Experts of a small language model.
Size: 8 layers, width 192, vocabulary 16384, 36.5M parameters.
Training: a variant of Muon for the experts, 355M tokens.
Below are experts of layer 2 (counted from 0) of a mixture-of-experts language model. Rows are named down (a neuron's output weights, with its number) and show model dimensions 0-191. Each number is 500 + 40 x the weight over its row's rms, rounded and kept within 0 to 999. Numbers have three digits each.
Before each expert's rows: a language model's description of what the expert responds to. This comes from a sample of Wikipedia text that the model never trained on.

# expert 35
It responds to: Nationality and scope adjectives
down0:481505507452473488425478411591560537519450448575543535486511521419436556517513555518540483491498479477496523511526554502484554469554510493510468512566429504545465477404512512495546498423504487567488523476521494477501481575462507534442502484515503520542571512432477470506519507464469523534443417443552475487553491541495483470448594505461484519422462555488494477522473548458453540550467475497495436425481534499497509493437510473473605529486501490516474479505502501453503429493492525481507479472501530497488523446525411449467538470477480511556490494565586561481498432598569501465
down1:527441495494514449472485476480539446446462497555492485428412534486446463505475495489503498490501527516500499457520457591504485531498575541466373586509492531487538517481552571498464500474523538490466462447474420465536516457543569534508532532484540422560449476481517438508392506477483482450525568503525522472559504492535450515550433492499431496507497479500510536524472480538453543550482477586499533477472525587505461565529498555520483518502470479598478548472458488472469487514477490465402512512428469486462496523444444498505449554555569468515569497529479481499516534423527518535
down2:442496528524518518515487412476450440481465522454552463524520456578492539430559471445564525451501519503480497412485488481457492540517564599484606512510514459519413501498533517535492496508519548578532494549466425463485486435570515427492497513525441520494494509534501478549482460470509500393517491428554484469557522501530548465460490483515477547471517397537524427474519453510506483486556535504510504492501524461460577511514470539506495502491512458543485498507511531520586586483477479548525505463568468481508511492455593499480536495506436524462581450480455485465504573515477461434
down3:494531580493551541487573500451509490505474495422547546507485485564538470517455496507508479560475418553501585471483443477531495509520481536483522488496488488484528480487535459413509529473489439479493502483480466505507504598483475501497440512542519523530504567538529450479433498459447475538503608472455546448524492486432494490436453552476579470444541508527464506538472520420576474447552539547565562564525455451503484495548572490482488480475498509505614519505539478483444526454467539444438460535536473468533471526611523471470498557589548507544521483507459506479464466514459506530
down4:550524531499581600579439485490545452484494442561524526535525483528502470493449444422441456525519474519445511562529487435504492568417514500441525496475460559472519449518501441439507516506529595521538433541517483503536517511491470559484497552557425529447500454535516473448516497479520534488513491509525464482441512523514478543511500446455524465550523457476494521531550542465481485428516416532488493492539508458502514505578534536460526495495538556496509383520497498485521564556466459500444478504472501440486603496509546508545469489527478497479573636522428502509516496486479463525
down5:437514513519525533467564553487530478546550476513505431445575482581470478484525512476520503498453570498525526509528504558536493541514418447449475479413526404473486499555465534511457460582501487515490558540411488447429446542526438492557464491527462560535454514533497520491545491556513492483465513480506544564493573512529502525465514527552467590463527515492514535456523511499444453515528479509538468498507488503500512469492531540474477454534525539460484399452436562489613527526518556513539553443564455434447519471475479500555575521586529514523469466555531493475462452492507501522
down6:560512465511493442480436465516481510512598534543458474470501559492464506472471510525545447510524493517574513449511479460518490466443485476433429549535449495497464485516590499502502519507428508495574475584492440461549483476523499439575580421529499528461513554599456495547470539539501465524484564520443534509476531509496402516463515530493531467575535524585481461578462451464441545565533497487465441484482498560482480520525472503438476415551536520482481526487522582524496459423568511557516461519490467517502545477568447504475499489504529507507484517474543493574544508490471551498
down7:455453485507547485429461467538494521432432476515507531480513506538476486487473415536483489493496514448441446465505571415466474500473538542435538527531549526437489523520453524547496508472496505480492471453548554569566536520490521529468504499582489483494551504517479502436542509546486504497534477540534537454469497533565594473507474468475423488489544494550499415493502540490495592512504575479620504477523544471526487520475451494509456527431484488496514492508495378503494391518525522562461474531439470589455519509488467531534507521558524556569573533462497480519485483510468446423
down8:513447470494514511526543494469521501509466525547431574485442504520472501503436488437498450519528508523457421526528462520535576536454517524420512473469482501564552451444512564570514489532513489541552465601565430492536480496521396515501555440526495431511491473545459488478544484476482439527445538547539525487571561510481547551457538529490461502518488558535509423475449536461466460438488526503556507463526447474482458563594547467458474487469433470469474463492449473507482523542540510504417435453481401524457523506469516466424462521510546503502531520542481499496457490461478459550
down9:466515614536506498419529392439524512568480408512479526533473363477463472512492521470487510568486507492507564532528520493492485548479486461534438525462475543544536506509515490533494541513546541491499499504473495541468583492494526497464496536442548493460461442491507529522527449517500509494540470465509476361488549448426479482460491470519454470456529517456519474547496436431463500457511495523464527542502474473563483438467463483455502579474444435520495461542518561495463530461457575522574496515488564515509433562516550498559428480494541487453516472497527507456577500535490533510
down10:503575552527447510522452487463463599572530545453503527575504545510448481504475507538499451475499469510494568479534561499578518437513438546539519475508553530505544448521469493479498476570479555428532590501500525526533510445488556521450483536477499557551548433484451514515545497456618522482531523482463463530460476488515556511471483465548435601475496544523516484473451531473489427635496478464516462470473483499459536493497458500442505534457524468479521542492473470545467474549501502573537487490483419473477561474514505559536510448468529533568520564469530484472469507481521426507
down11:524520498426463481544515464493474447457484512436564506581440449531458501564504491485518543540473518519448547510504455457502507534548551545520529483495486512522495519415502492450465551513411521455490552531499529476492459474426461547498445495482422412478476447482591504439451468485521536583391461477478460499517544480497490436503509513497523520476553557529447461549505580468482435429457571441469498557511583563515467588512480520498492510556532525490451559482489537525528489510476518483542516452524533451479492470496490474504499600575467459499514496558481561506546472494479533541
down12:440529451520499553528513508463494486453418482414503483484552473510456505500515501556530505537438464500435530483486471527508548424527461551513461484503462515413411574516490526512457577518453562506535538530503475516503534515486529525576510524466486475488486479427540508490542514468503510482595470449519411473507444555480503483464545454559460499492543454514540420442573478486519571481529434522472484485525498541564548475563440490448542501521457498427531533436492464473435485462504539501579538432505553464490436467539462526521607511498457499485512470505507457553470467481472465427
down13:472432474513588492484491539459464521454523556550459545482544567446442453546547480474573492525507428482470531522533475471533511497526506569491440520562511476417522438500503488477453515525551506480540441496444551503453554528502466420453509493519459529506548510529560449502474507478544470513584500459542491469545504463539493471468505465496459436478527476503501486523442571523486518437530543542542400476494530479555544452478497428505532520576571447518542507543516534501497589534411481469536397466558500531506599531545512519479522465567526519460484505501485539536475432459478510501
down14:439531444537589539474483470536571412491465496426425525580467590512456513493474504492501565542484392451532406493523555545471452526467458499494466506524543462562487502494533500556474465550536506491549453577590506576542513488497534504502430508462460492447534432469491466495508450538480512529470545503526493453521513582491514502512505544513580471512474494499462505461477476467495550439501468524496467546546477445555483484482402487445537507475492505475481488512485505581558491452445508529481461487498498568505526525484480523413449543479465566474491550517471540536445501570453525496
down15:488534496481541507575488511441485528477462432519472526519523481532513548521524460478510507500530466432473550488496425473527503466448488530548501505448487484527448498509483403461501603536523452453437477506515439529506488479504496463530390514522502574483527446492498523565470538587425493554502467484440533536480534471517441528510450547529524525548525570468446509545522502446544510477496502472577494501502501465554476506597503529504505514497567531512507571489572537464508527535425558496599508502464489463508523433505549479474538468529547443516498612476423471545453420442492516557
down16:549484545509475575517452467444466444475471557567495489524516515528524426461399550465488436466465487567524521503498497492514496505515579508528525466506507465464534534521507573531495559530528540479462460536563423523485539498551505553465540459521466442516533516542525530501469466484541495516478527449486595485490496472517461469450486501539467519568493451490598470492520526541527566580456577454481524531495450464484487464506516557531510491485539478536483454614557513513478539507499551472414515563435493447484514397418535511508451471497535482469519515424452433471481497418519484485
down17:474421541544523538514540484468474525499496404466511508503489521534498545481477541510501455451515458467469513568488493418517497524553541466429492469504462461515547507519435460475491563447456486505494526493548497503472550536555498517452425549535467501406551570462465527493622539510472489576554481417469559483477504444527432478489564569557480567515586422504489523469466485556506529415460505492499510516553502480548413547547460560509473467461470550531559490471544502459503500538468515474521498489451517541504564524555492435535529577498504485466444538488516487473461552527482512541
down18:479517571513520478496524477486485528502543428446494497507529459524518503492534531501463481479530532514490483453531503518528504496529536486499538506505560470560491501569495518473481466469408524477496533556450521483437400465472477471504519510465496487458437513521427499545542518456504535542499506437451437501623585507582444476507499527530586421521528596537458438505516519536448585585511522468527556503502481500546474431523480484457559468571472488462590570459516525538556543577492397529526478487538519488504547465486457533517571523470431494508485518497585496521471478530514488482
down19:441531494477509475493489527531508541468560507521532533495572581509493575486584483552531514519408472456503461550473507466462516467555507530505474507476551525477449508468554515437497454453546500550511461545436545531525492478450449482469476505463431616503498454554459486520489540597526484494454375508529484514507503470489582447464506481541596490441533484483490524514520490558463545488494468508471463539478487562521493454473545387511526484458481504484544527527529480535513471475364557520517529509546511542487490443489469427474485508472482486532445547430499496515492438500575499493
down20:525525520530445537517507450454460556537489442565468570567551479468422443474555521539498503537503498539482431491502510505525485514458513498461493537489519541573435481499496523544558486472558451558464441486533521496561501487514504469540558428421459532522480483505519508511539481516460530523495483511572481502568469470495436488474510531484502531488513480531512462523530536498443548499582508472553425458476451524537484569489490527490540497527583456552557531450479535573474517454496421586488548571498456499470500490527502504545502379494508472552481526446494510497419500457577365500
down21:519484486509578495509447481469449522521504510468467471459476491454503497509476458468478534463501550426562537389474477477508545466480491437472504450411469511498529486578510513558409459555486494501472478506502449580522527588452426452565463488516508422470481443483551469469586535514478484516464515500502568487515526512486437551540482490496503473517482479484534516480466591461517437501526532419574512485519499504508439468523495534550475367540555474487499531480440561532469506444507481482507512558463538420553441510467498502523602523510507482473531479478520514529507461494534397486
down22:511580468531506544501417472517480475534552466569493444497480511450482439522471418551462466459492485514503474463566542543518506509526512535549557496638497483525499511527506506524492396546413481461573537524578530436465459565501449479520497508529493510435518476474486465494544497551522501514470425452541501563446527469507532508440467493513520505441526558445493473506475508461517451425504500508467498561427485502576471516511499485482519518485521463480506507527476495439459488449538573489535475518514546502471457593471504600537492485496554480481527554564423524531606516500462459475
down23:479512505565508478506467529535484562550487543570519498455464541557494537486483429496482560536527541466435556504570570524486491517433516515499527514534520515510486494478477550403516502483551565552529541535515432513572536535537554503492505599446488515565471495498463434549537476473456433444561498491523515534508502497493553473464544467569480448504530502456490567540476483489417504495557456483551397476496476486469409575518466445542499496521491582510554460535538471511521490522433451543537472506525418569553564465505515508497541536452517526464475456471422472473489522506536537550
down24:408495499469527563517499510488525507564528519470453526458547524534572469474528508524480462477490478512547500528539463518470507472539426510562456503474501447438483429459491536563492456504462557548522499423542498484445520479480547472443472402497459505528597490475506480569513473651472530516549546482500426518523487496503467524501402455520549538520493476550462488467436429498517545535465453480430518499556473488469510471490540475524575546510475552464504472495532505513518502541644501477537489502464472532475500504506496506446435464470542586405489454476487505492494504526480500446
down25:484504474471514503475469512467601465482512500589526492476572521507480570457523456589551531500513464548511502466507533501453545471515416497483518587516562479466528501451499535519519435535482491440496531526504487478539462530485466518438547449411482450485476519491510614503512553487555552468493450478564440461494569505476582434536524420510518547517437524463526533432466455501459534475628560530516505488426448484526458487504485459498533505495496478533545484539527539506524480538531501531533462415509486466521437533439477561540538496519393503502504488498462469484461495430511502520
down26:450510500519505475473498538535464487461487477509482497506445521533488493461453487479500435491492486492510529439512550466446537466488571547494532432520560594504520467518522494455488449491478516559474532487483531522569515476472410482459468523508457559512566510557484529499470400544412451423480433575516451477502571465478492545456493553465495482476506530453453460467588525473512547475473526494467515559437437425470527486504527524520460451483482550511492579543518444511582532475493501508475450498577493441432564490534441585528455537553476493437463478503423469482473452439529433512
down27:500402468516511551461492523471429545520457469492553434439488512476469543499484592520511548526535470529430514507457500452498537534525450567528493530554459501578469448519503428496422525477496510496517459488541483584456488568544382523530488515494503472521554470485518486549451514467483422524521482507558431446528484474535498462454443544502587556494528511476526490481471555490521440534446535510515508472501506486480449529558477491454519484544514456533505514512495471481511590563415488509495503509511498498453416520601526575569516536489461514494430414491465448472526487440457529475
down28:357532518474569495470473531482542522468509407493434541444508494544502515470556525521541542493530473441485513522508484509500505448542512477529494520547609491494486434492470502445505473474529504509513544481447465434443485542464542431498492582519467501451547568470453480590458479559524494522491434469547540523586550554495541587547494503511543506494515554459586503531436507454513564524473494454491501488520492514519552457512475475492534523460493455539537501566418540429512443479523532508540474424484502529465484464549537454517501489476479513506433509487522516568504558521564526418
down29:469549473486543485519507570582506513533553443574449517511592549499458491490571522507433460491514473497528504556498443501431503509552491552550501499487528459477604506488518476510473432510513431477492498564446495504475483501518494525556466558580508497635483527434552570484562551479465494481476514469480541546516519488511563499499525465562449499560439450474489593442463445477504502514530506479476441506527442479529530487445550467479465500532469508426509475516540516501556523456501446496486544492506511582472530477519551483505481498520517507581455433514562529500538598542571473480
down30:507501527460525539461525497507552513443501516526508470497489530510563416469517539471434463615492521521552528500417422489455484500546511517537497522503486518500496544566542457511423485534536503494476506517516482524552560427497561467443492508431532519446517503426495583488523440585546469465562409552435537546501506501482530484496469473516489444488543550395458508488474502495470525548526503498472546488507479472512473438451502483527463479509524479510529500510488619538491560486588487481532432568539448501548489551399534526491511431489441493552485439490484439455475488444491542502
down31:530561505532455469534544489504466511522461435489521537460536453492456522505579472594454496513510522440482484499531511474434430543517440544539496563530545566495521561522566433466469505529526457498470491418463457498538493528382575513518406521532500477458475521502492476540456521498492542472569453444493522477571459547468512466520485508472511512546490486439440481460554466501479568477547461519545436468449439518536482497469473470439534626504521557479591515503532488542513464521531465482574552450523491456476415469516496500528458538537441509440482498544528492515491557494480509517
down32:454551484512463548481488543576473515500473456571532502486532514494511477470475571575561529449574528579555463444527569576484512509452532474494444497470466516516481532472513449460483500486455530510541600545539543523505464549551472543465502531584516488484462514484543554463446571501516547539575549457489502437489493518468547510502429513414434482525528440570480503527496494566498490541482466496553493609500475577477453518518528489522496509493536455518484503553521477521497502546549471522470473433502444539581513449509494592442511477505488541524506443427494476463565529512492550556
down33:505506473483573464534425479543491524483502435561473451400554451499495558480481464463514523489501488501445533505467554512475442481590503412505490506533453508487437490514538401482536512430444534533521583507473495496518482518490519492476506479453500475521482473451483517608491505498489539530500422409527499424525546537521543523551527519541518541445515504516523516492465493460504549509505473426504498534493492479574531423499497503487459489460370499526544438497561480460539504549553424496570506523606452551525521485517532436535452452481525495567439516468499484478528450485491549466
down34:505501428531502558509452536471520501504574512580525471540541465350529551473523530489462448507517524500512467571480474473534509502505372487508421493452508403429433478469531518541468513453490504562531438532505479493504513534538480511466524527497459528582477397543453477476515509496510549482496549539479493499516421529510511534471486471451551448542464557533517492501533482498499565536527482488451533497520511507512473510551484550516523572520469516508480418472382466503427554504540485475419438488467495547525471566412480464490479512505500501491582499481531484522523537455547522509
down35:494458475541492532523550508460522568440450454431505495575520474519584515463475456449423556492445454536381574425435494438500512495453514550485547500462508537500447533540487436579494502521484506433560427489574442533566568529502509468560475470533467449480481511492554484460469429481502452544498525531434506549502508441504545467560536515460494494535491448533438498507577506464506522478439517514563531456566518456461493525496464497574521535527552531539456532456513426520461485501487508499493495467473519503522454441468509493493480512484554487466513543467490575464454438469452498469
down36:473543510478476467482567484528516478567565504460515536473463454499438496469568483460464471456543437448527439502462572505525550562549401498583524515436440462472473508507518541445479505487590426376537504526534547485540516494546472489514536519547528567482479505556521512480483599483563498499560490470487462484589563481494478482494486535546421456504487500505438547474462509535486538564459516499510485503473521501543506527514543499460591492499484560512501508539563498527496475521394544479462501475495436449538483473505504493547490450521453558561555472495547528457492503467553473434
down37:476564472517581545518468475462600533481427382442551498434523512488478463507485556509510549574528539448497489516455506469496507511535436547483525516531488477538440473539509492494510521461551462549416500482487489502467522529415543452511482569512514491508499526451536461562500501470534476471528491536487426399540518508482500508559530541548553523436507527500548468462492546466529553480547555535483502534594480533576498507537479451491520484486560469458574613494538501529450483510508531425497575518546486431506538593497457525494496515461492564484494538512473543454497460477493534548
down38:460581509516452487466567501511565563540533472521497484424461508550470466488534485502485482490519552518503406498503511500489548544485452460409531473438512545498435466515565532479504466511498532561387491501536477522512432475516514482506619462503457555514516541541471506495473501509491458498489470510501484433550550491512480489532545506515483492481513449559563559467520485570560498523470476436437485447463562486473522469454468448557431516494413452554468527502444433440576452492565460528476456535571496493520527515459478479469476558555501564535534493537496538414496517428528525468
down39:517554394495486474503564510478544511504492477562438509520424565494487455534482573463483554537521486570480432468530497428517560430486506568461447502512555493523478514445513445535434460495500439487575536490403472514489442474514465554505499457403533502551498519597513523413526470482495440456479495507590486493571536486534506485529484507470521520546579565530491542480520518489486489449456479549526465488444518543482481593533501526554501470455494471461498460551426401473448486474524488534514504505479496545545478520451570426504555535512465480482480514495526463487446482521506483493
down40:505487515542538424540461582353592528506421501484570476501534502528526503513543503532473457481486515491472498526502460499511556522548461477539497585460536548547556456583470484471474507502470538509456533432499542500427431496507489494528524536486525547467564390482549490458532573525479480533484547550464508538512538458465503499529500529456511476540455538507468520504555511486483548487537584477545517451466554451480466463492489433468464506473468474498491482457498551558543490496457542510486471512510421484549506508437534525445442516544497480503453512464535597499470524535601412498
down41:460462500489435528506570424544530524530431465505511484430526478481490494475446538491452480459452480557483479509503523516500497531536494516454446504573498477517522516450584453550496512596505518518510534505423542497466509500459448487446562452521450451514488503496498536424586469577475542519471467498520548493578418582496432536535493501530529491515458552521546509571491494588506496438590492537547397462552509482517520530557513480471518484507500441565488468543566509509517518495552382569515499517514511531474515507444440503525428452507489548472478486520510483547435541508528461505
down42:510551490463550492453471493552498510535505436592483470490532406480461499506540428589481522397525488478550505497515501536473415533486512486473414534516535571439485542459470534498413514459542511537496473487434565464476532471487514441479529490505495477505526552483564526519502466491501467486494587390463484524497469507455491533455420485483486561515502578494424597526527457424473504539518488533520554527541507512496524488480456469510525567555430517542462518503463471487523471461494442484499574446493536469485530513508534555573518546524523484500572453550485439541476572506534496539
down43:450553560487498487531474524541479490535458450531534448540532609495516488539518496592505458533475590474508467485518482501537482522432476607510501513544506468510402459491498513496558453448515528484511485580514501471460505506511492523461474400462527455471500433508488460535491473481541575416563549457445498569491515516462496557513508554518526514457526558486453575473561503506455564472607493480499434443524531480447515446490466460464511482448417467514479472531458498511487473504480460528487467454485484543486556478494476515552538506475454545563540487516518457444430532527466586553
down44:511538476462460458524440432547494544456591476589438513529484450531467453504470521546532521497497449490547492489513530493387488461468501596489504454472509541509504375460554463529466517506501511501419501468472497450462501507542504433484495541482489519538565494496516492479566476554515561522420474465502522502504501536401542506491464411503569504425528505532480454456488451518485580559507514541444524547588510513447496462531507440475558508447539438486556525505490512532534511541500494547489564440542465553488448460527465524475509458492459551470459452481516510470511554568534494535
down45:531430447512589476495571543517523485476507559516466465519484563468518436438462484565490432449486464456489505519556465474499482519590533504493470499517557499484467473514524518544507506433500641551506453545454415503505586557461462569540489520527454447480482545577455500483573433555476510524556564497447535499519489503530522547502558516450482472522478501498478502510492502508439530430461441418526520538519539568518447473477489475534469466485518538525482499600480504503508496507488492450510462451482492605481451548444522562534467517499554520455456481513477498529530468505526449445
down46:424511514541532528470521516533547560457486452464511499422495537508418501540519525539549478540509573510525513482439521568473491536496453468532522509628461545473477488448513497512500554523559443556505574541493488431490519488508509490530518474551455488430506519502536489516489472470446490517408523485574464437484504459506487439557454503570557506498475505496550472497467554505513554531520506460481479567511434493505536457438465534483508429507424555458415514545551506551472493498507443510560529453531552522476441456496495490461428552513419532439469561546594500442513483495501502563
down47:470461502435591456431451486428544500510528508544532557485532484496541517512524463463520494482541443514459536474479565553467479493466495479495427558471504534407512457506566485535505477572482480548456491501468484538499389475423448424506500487465538471450498560490506490421553492462521542528525434438494501507526476490459487436616498479509566534454511515526475497447502497488487474565553464496591481509516519551537515538441490526517507488535492553474524494435514463488559496419496514433553537539500417457451525514465534507486504578508510474481429556533526519545502505546501442584